Below are experts of layer 2 (counted from 0) of a mixture-of-experts language model. Rows are named router (the router's row for the expert) and show model dimensions 96-191. Each number is 128 + 24 x the weight over its row's rms, rounded and kept within 0 to 255. Numbers have three digits each.
After each expert's rows: a language model's description of what the expert responds to. This comes from a sample of Wikipedia text that the model never trained on.

# expert 41
router:113159130130110094140112119124108133087104108121093116104160151176089110137077082120121116154122153128096075132113109153110126143102130116154130127127168125146156084072168143109105124138133109074092162140106125081120110142157117104139145156115131100122122080118110141149128117105130150122
It responds to: Preposition plus article. Merged preposition-plus-article tokens introducing a noun phrase, such as in the, to the, into the, by the, at an.

# expert 5
router:097155144128138125113117148126099115162108117120140127129158163114070103138131151084153114122131153111101133116093172136164121162122132148149164114172158144141165192120105123111137135104133124174190112133099158125109110170154114133147139115161126093132102130155122102114139142116127150129
It responds to: Comma tokens. Commas ending clauses, list items or place names, often merged with word endings or following words, such as s, / a, / ), / , the.

# expert 34
router:116116113132120089140148105130159099152103106113128157122104156141122134144097139163123129156136123126131120142170142172106135141137101111113131102098151148101174086138144094169111105150106120136127107137158116140146151128137147145116132123123153140135078110127109103103156174099105091150
It responds to: Adjective endings. Adjectives and adjective suffixes in descriptive prose, e.g. -erous in dangerous, -ent in fluorescent, -ized, and large, similar, higher.

# expert 24
router:094088112149094100118134090149161125129173127121128158142163079137108095137096153097144112091159132075129146107134117119117097152079111146114123094156162119073114138126124078129155160097154123124108138175104096149150126155146160098108161108117100113124177137136120142116134130102082149131
It responds to: Day and year digits. Day numbers after months in birth and death dates and first digit of years, such as Born: January 22 or 19 April 2022.

# expert 11
router:134131139161119099122152126140156138115096140111139143135090113134113145142142159088178161138166107069131159133141121157158147138083145165126161085138124131104116111113143156095117109144161120138140101106116128111119111098095142109126126103078156126134147138110150184153129132167130108113
It responds to: Latin taxonomic endings. Word pieces inside Latin scientific names in taxonomy lists and species boxes, such as -ensis, -idae, -us, -ium, "- Genus".

# expert 47
router:164096073096153151147155125117122118134163119133157134129115114157133125178156189113155120168129125155128101149101126107085156154146142113102172184111128151167149119159117095161156135132123124105135111088158083136149142110135145114122116110120142107142157124156157116149116159131122177131
It responds to: Verb endings and particles. Verb suffixes like -ing, -ed and -ating completing a split verb, plus phrasal particles such as up, off, down, out.

# expert 21
router:119154126117147103151144106124102148128142116135108169127133153083136153138138126115145136126124132137133137094099128137117120118157130112140105118124124136095179129139116167135107112105116091085102122140071134175131146098095092139160094119171118138143139107098138164145158150112126115179
It responds to: Copulas and auxiliaries. Forms of be and auxiliary-verb chains, such as was, is, were, been, to be, being, and participles right after them like made or played.

# expert 15
router:117102108136152131154139142103135126094125129125128125154091097149130148139144149088087117127174085151112133117131123146145137145141147138089123128100143119082099086143137105136152147109093128140126085131145150097141124189100118140111132115082174138138074158131123093143104118142130168097
It responds to: Name pieces in tables. Pieces of personal and place names, often Spanish or Asian, inside tables and listings, such as Riz-al, Dam-ian, Rang-ers, plus table-cell pipes.

# expert 59
router:115150116148123160141133149113127131143118138155105099135073155171112087144081133115077075129147105134103132112134120113141143135099113142095139084161131121167138148156107074123151132138130075108099104086130139098159105155124136132123125138097146094116114123082127108142131123139081172105
It responds to: Place-name starts. The start or first word of proper names, mostly places, such as North, South, Green (Bay), H(udson), Great (Lakes).

# expert 28
router:142121122108154140132119140154118146130088120145165099148094124113149149131116096148092141097135130129093130139178112168101141121144158129106205152063139105114087123068150123123132079161121140147128145150156104130141114166121116114112125143140136157125134126105121119174114115128117141112
It responds to: Competition and award names. Words in sports competition and award titles, mainly in tables, such as Women's, Men's, National, Cup, Championships, and "at the" before events.

# expert 2
router:138157118108107159170110112123082151189152108111108121130129136157132117137104156142114157125119151156135123149095114135105141138108107103134112124136139117172133125102083124158096103099152127138172092156106149143144101130152169132156118127111141177117081130088139117134112159127124130137
It responds to: Determiners opening phrases. Sentence-initial The, These or Other after paragraph breaks, plus of, of the, that the, introducing noun phrases in prose.

# expert 52
router:167102181197122122147114118145169094129109108145121117123089116139169192084144104137119138116139127144096096107134153161099141124149143116097140147171095153081099131179147135116156159130094131142136161125136125138168132141111136146136190147123135114125131154130125128130084126106147154092
It responds to: Separators and Thai bytes. Slashes, colons, dashes and spaces joining or splitting items, like Total/Overall, Number: 1, age 87–88, plus Thai script byte pieces.

# expert 8
router:104151155136140153147131177138164143129135114136159109105136130124187140156108136175091143090110126154126118175112120107105079132108167113098112154097108138090134137106092136138081076148116142152136102137160115146115167125150176166140139171132147132139092117135094116155069133131117123146
It responds to: Infobox and chart labels. Word pieces and labels in sports stat notes, election, chart and taxonomy tables and infoboxes, such as L-oss-es, Albums (, Candidate | Votes.

# expert 49
router:145094136099122096141121164076122151144106154144136115135137093121134131076138138142157132132146126104164138143098133082172122156126142146158156092156144134120110127165131156133165115139084116148114097129084094114094126091135157122169101120101079129125098136094171128159126109129128134131
It responds to: Headings and place names. Closing == marks of section headings and table rule rows, plus country and region names such as Japan, Bosnia and Herzegovina.

# expert 0
router:086074140132119128112148144160136095089159140137108091129083126170151137129136120189093124137128143096110158117164116136108097099133116152143150101117138115095177134139156114089154150104126142179098149128132136069160097149108117105111119147159092081110156118132149151153096139085145126133
It responds to: Title-case words in titles. Capitalized words inside song, album, film or book titles, often after quote marks or a colon, such as Love, You, The.

# expert 27
router:159101164108139095132141093097113088123103139108115133116151130152111161078125116108138105156130127138130115117146110139128117122102133096121102127108131064117174098101155123132098133079093172147171121142163107159153130157078180152105147073121156105116127121161098151147165132111168167149
It responds to: Digits in numeric data. Digit groups after decimal points, colons, or dashes in tables of percentages, vote counts, times, scores, coordinates and dates, e.g. 46.10, 2:20.

# expert 50
router:136111125138129118148101103120130143143131106108089170118145174120161100083147100098110093157117162144128115151140146142134102130130092119154147156134156143138149122098092126118125147101131081089109191148124126163118138119136133130155152159128114119115130090122138129139133117151153091095
It responds to: Prepositions after verbs. Prepositions following verbs or nouns in prose, such as by, to, with, from, between, in resisted by, committee to publish.

# expert 12
router:131113112117118108124111154106124175158107103088136147113141138130150141130143107115116149144147132107092142142086118147114123144147148117136136088168168128083123174120137172115145140141090102094148124126138130125144184151122084115132162108099125128102145074102113142099098105170103138152
It responds to: Possessives and appositive links. Possessive apostrophes after names, plus linking words like called, as a, to an, and commas introducing appositives such as son of.

# expert 13
router:151140118142164141155177164133159146122170095122169119105176151128164163149137101102121146106080160151117086111109122157110089143143114108106083116135158141128138139157142115162130107147108122142066090143139156175160107141172107145105129111137129159112090129122141121091133128139111135114
It responds to: Determiners after verbs. Articles and possessives right after a verb or preposition in biographical prose, such as "complete his", "lead-ing the", "do their".

# expert 4
router:156160147114120128134146146162133176171121135102160075148132102126121125137117144120167117097121113167127116126160124102143144115164169119115112155075110108140180105116121087140162141162100110090172129182162105122116075124093085103123136150101139102127126148113125134141151145153171102124
It responds to: Sports table numerals. Digits and numbers inside pipe-separated or semicolon tables, mostly football league standings and player stats, e.g. 42, 0, −5.

# expert 10
router:095146093154136145112134144098065113119159136152153147146177117155098106125135153138126117131110126140134090106139103117123121101132142162140151107171142118147142126110097144112128132104140157128112131129103104161109190135171087119107130151140133140150125131131112126135141127180113107100
It responds to: Relative pronouns, year digits. Relative and clause-starting words like that, which, who, they after a noun or comma, plus the leading 1 or 2 of four-digit years.

# expert 22
router:099124175101094114102141125122114108108165130159131172112101115160103126165117103127094121118149125101096156101105129087161155153133113088159161140126116159146118174131161106122177149154140132132115132097100146124115155136127115139153108138138138137088114109131107113085094120117138155136
It responds to: Acronym letters. Single capital letters or letter pairs inside acronyms and codes, e.g. the M in BMT, C in LCDs, G in SGT-280.

# expert 31
router:113098128142118123117143154116082116129101185167144111122136149162135161194126123124105156110110122112164108125087134093147114167124112132091123121109156125154115101143073139163125124096161154122151117103118110162097151076129118115163150134131103125087089147125144142109174118134123147100
It responds to: Year endings. Last three digits of a year after its leading 1 or 2, in prose dates and tables, such as 1984, 2016, 2023.

# expert 44
router:095136154127132176159129094120144124103133127151129086120126141145091124090147127104099108121133144103105120144127098143113141155108110142133144102128157090132157100149162150096140107166149149164153113126137111124151149150117140145076125136127085158132148102108150102167132126128136149097
It responds to: Demonym and place suffixes. Endings and words forming nationality adjectives and proper names, such as Laot-ian, Ugand-an, Paralymp-ic, Suff-olk, and words like American, National.

# expert 43
router:147100163092115171114130125167143118124126146118108135152120184110133117137142140144143099139119151123152106157128108148100159147139133129095096117087142140102098087139148183092102117128121161125138068146118118148159086110133138107118141165113149163128126123159121110179146101146157112124
It responds to: Infobox field labels. Row labels and list numbers at line or cell starts in infoboxes and tables, such as Species, Magnitude, High jump, "2.".

# expert 62
router:136126141126140125109139175136118083105139138128116076136131116187146124100148107135149163088123157114148090128086114140125107120099151113087150103159073103110084158105147103115101085168110123099141148169142108128178156105176112152175082130088085178133135138131152126158137118137141150132
It responds to: Infobox line breaks. Line breaks and dash bullets starting key–value lines in infoboxes and lists, such as - Family:, - Elevation:, - • Density:.

# expert 32
router:130111095192101170127155104106153154115136125161111127125137131174124140143146142117105111136132118143119125149110161091150135177110128160101159148095095110129162103100131120130106170122167129108138140147137189127157149087094123110112140148135143087183136128117126142103104107096152135120
It responds to: Mid-word consonant clusters. Short letter chunks right after a word's first letter, often doubled consonants, such as M-app-ing, T-w-ilight, Leuk-em-ia, ab-dom-inal.

# expert 46
router:157101097135113138107151089133139120100098146106098122150127122200116121095114144166139079081146117143097142134118104174131170157129129109117124110124115102077113160154110142109155144160147160146116115127163127081172142145117114115083127125090136109153142185109107110161100177153125131122
It responds to: Mid-word place-name pieces. Word pieces inside proper names, especially place names and foreign words, e.g. Kenn-es-aw, Belas-its-a, Auch-in-leck.

# expert 54
router:127143102102152128107153142166118161122145114109174152137130117129117135121124147107118108190066160153138095119148099182125149147094143147108119129139158142149130114099193112129131147147168141133132132134107098165166130098146120120158152123137159099102142142139146127111158149139130115162
It responds to: Numbers in scores and tables. Numerals in tables, match scores, statistics and coordinates, such as 2–1, 13.350, 24 players, 68.3628.

# expert 63
router:113129134139147152137148140134138119126092114153108100125108135131080166140078147111125125092130120089083161125118130153151138134128121150094114165171090086130112094093132129108102156152084147116140133141173111097096111153112135136092139104133156176171137132087161148126130142081156172098
It responds to: Non-Latin script bytes. Byte pieces of Thai, Hebrew, Vietnamese, Cyrillic and other scripts, plus transliterated Asian name pieces like T-osh-akhana, U-tt-ar, Tak-ay-uki.

# expert 1
router:110140145138082107114100121095172139077095146133140098142135080148127148150139125117126148100120135080125163132177128088156129123126162136117162124148102101127114126161144114136141118162147142135133120081146143127162147152094135082107135091139115111098166141157142163098114089152101134128
It responds to: Personal name surnames. Surnames and name endings after a given name in credits, tables and prose, such as Smith, Jones, Richard-son, Gerald.

# expert 56
router:153114099152114126156136125104106131152158120113161147151144093114124148106123134123129131168144113147184136148099163148102141099144139166088113118145119093138121161115120150165140131090136161118078130149115104134106161098109096097086152100125118095140143141166124121109160119095149101129
It responds to: Word-initial fragments after verbs. First one or two letters of a word after was, to or an opening quote, such as h-ampered, h-iding, "wh-o, for-b-idden.

# expert 25
router:145122131140128118119157118121097140139106129129104150151097127105132108107132170096122101161174116113095145115135114151160109135148133128093103089117134139134102105154164142089106147102146145120150115110148094147113157170098104142089112115098172130128102160131099114104118099116173161151
It responds to: Digits after separators. Digits right after a decimal point, dash or pipe in scores, coordinates and stats, such as 1.0, 1-0, 3–0.

# expert 19
router:141119129123091105151122118123181119125134088117142130137094103144130126130121101164144120114111111135143169113142121140083147056182133139144117167075176138131157111115113101132113115080091111124137132105147087099108109141122108120111141117149135123122145172135094147126103133088167106111
It responds to: Table cell starts. First word or piece of a cell in wiki tables and reference lists, such as Subaru, episodes, Yes, No, ISBN.

# expert 33
router:132100171180126161138120108129149112165183171149133106131154141154102099121131145138115153074114109133128115183116135101115103106118091125151138138182111127122138114176130167149126157162127113147126160137140136103144107155114131115154139122104134120182137134132110113099133168137140116085
It responds to: Consonant-cluster word middles. Inner consonant pieces of ordinary English words before suffixes like -ant, -ation, -ing: trans-pl-antation, Rest-aur-ant, Di-agn-osis, commun-ic-ating.

# expert 30
router:090153110143148116102104105126132122089113125106154130139129126109121130154104106118113093147111110144151154113168147140104109137153146136112128133154117070138160117160116113147154091127172151093139152082128165110132139145102184141132131121155097129113138145153157123100134149147135122104
It responds to: Given names. First names or their completing pieces at the start of a person's name, such as Michael, Robert, Henry, Jelena.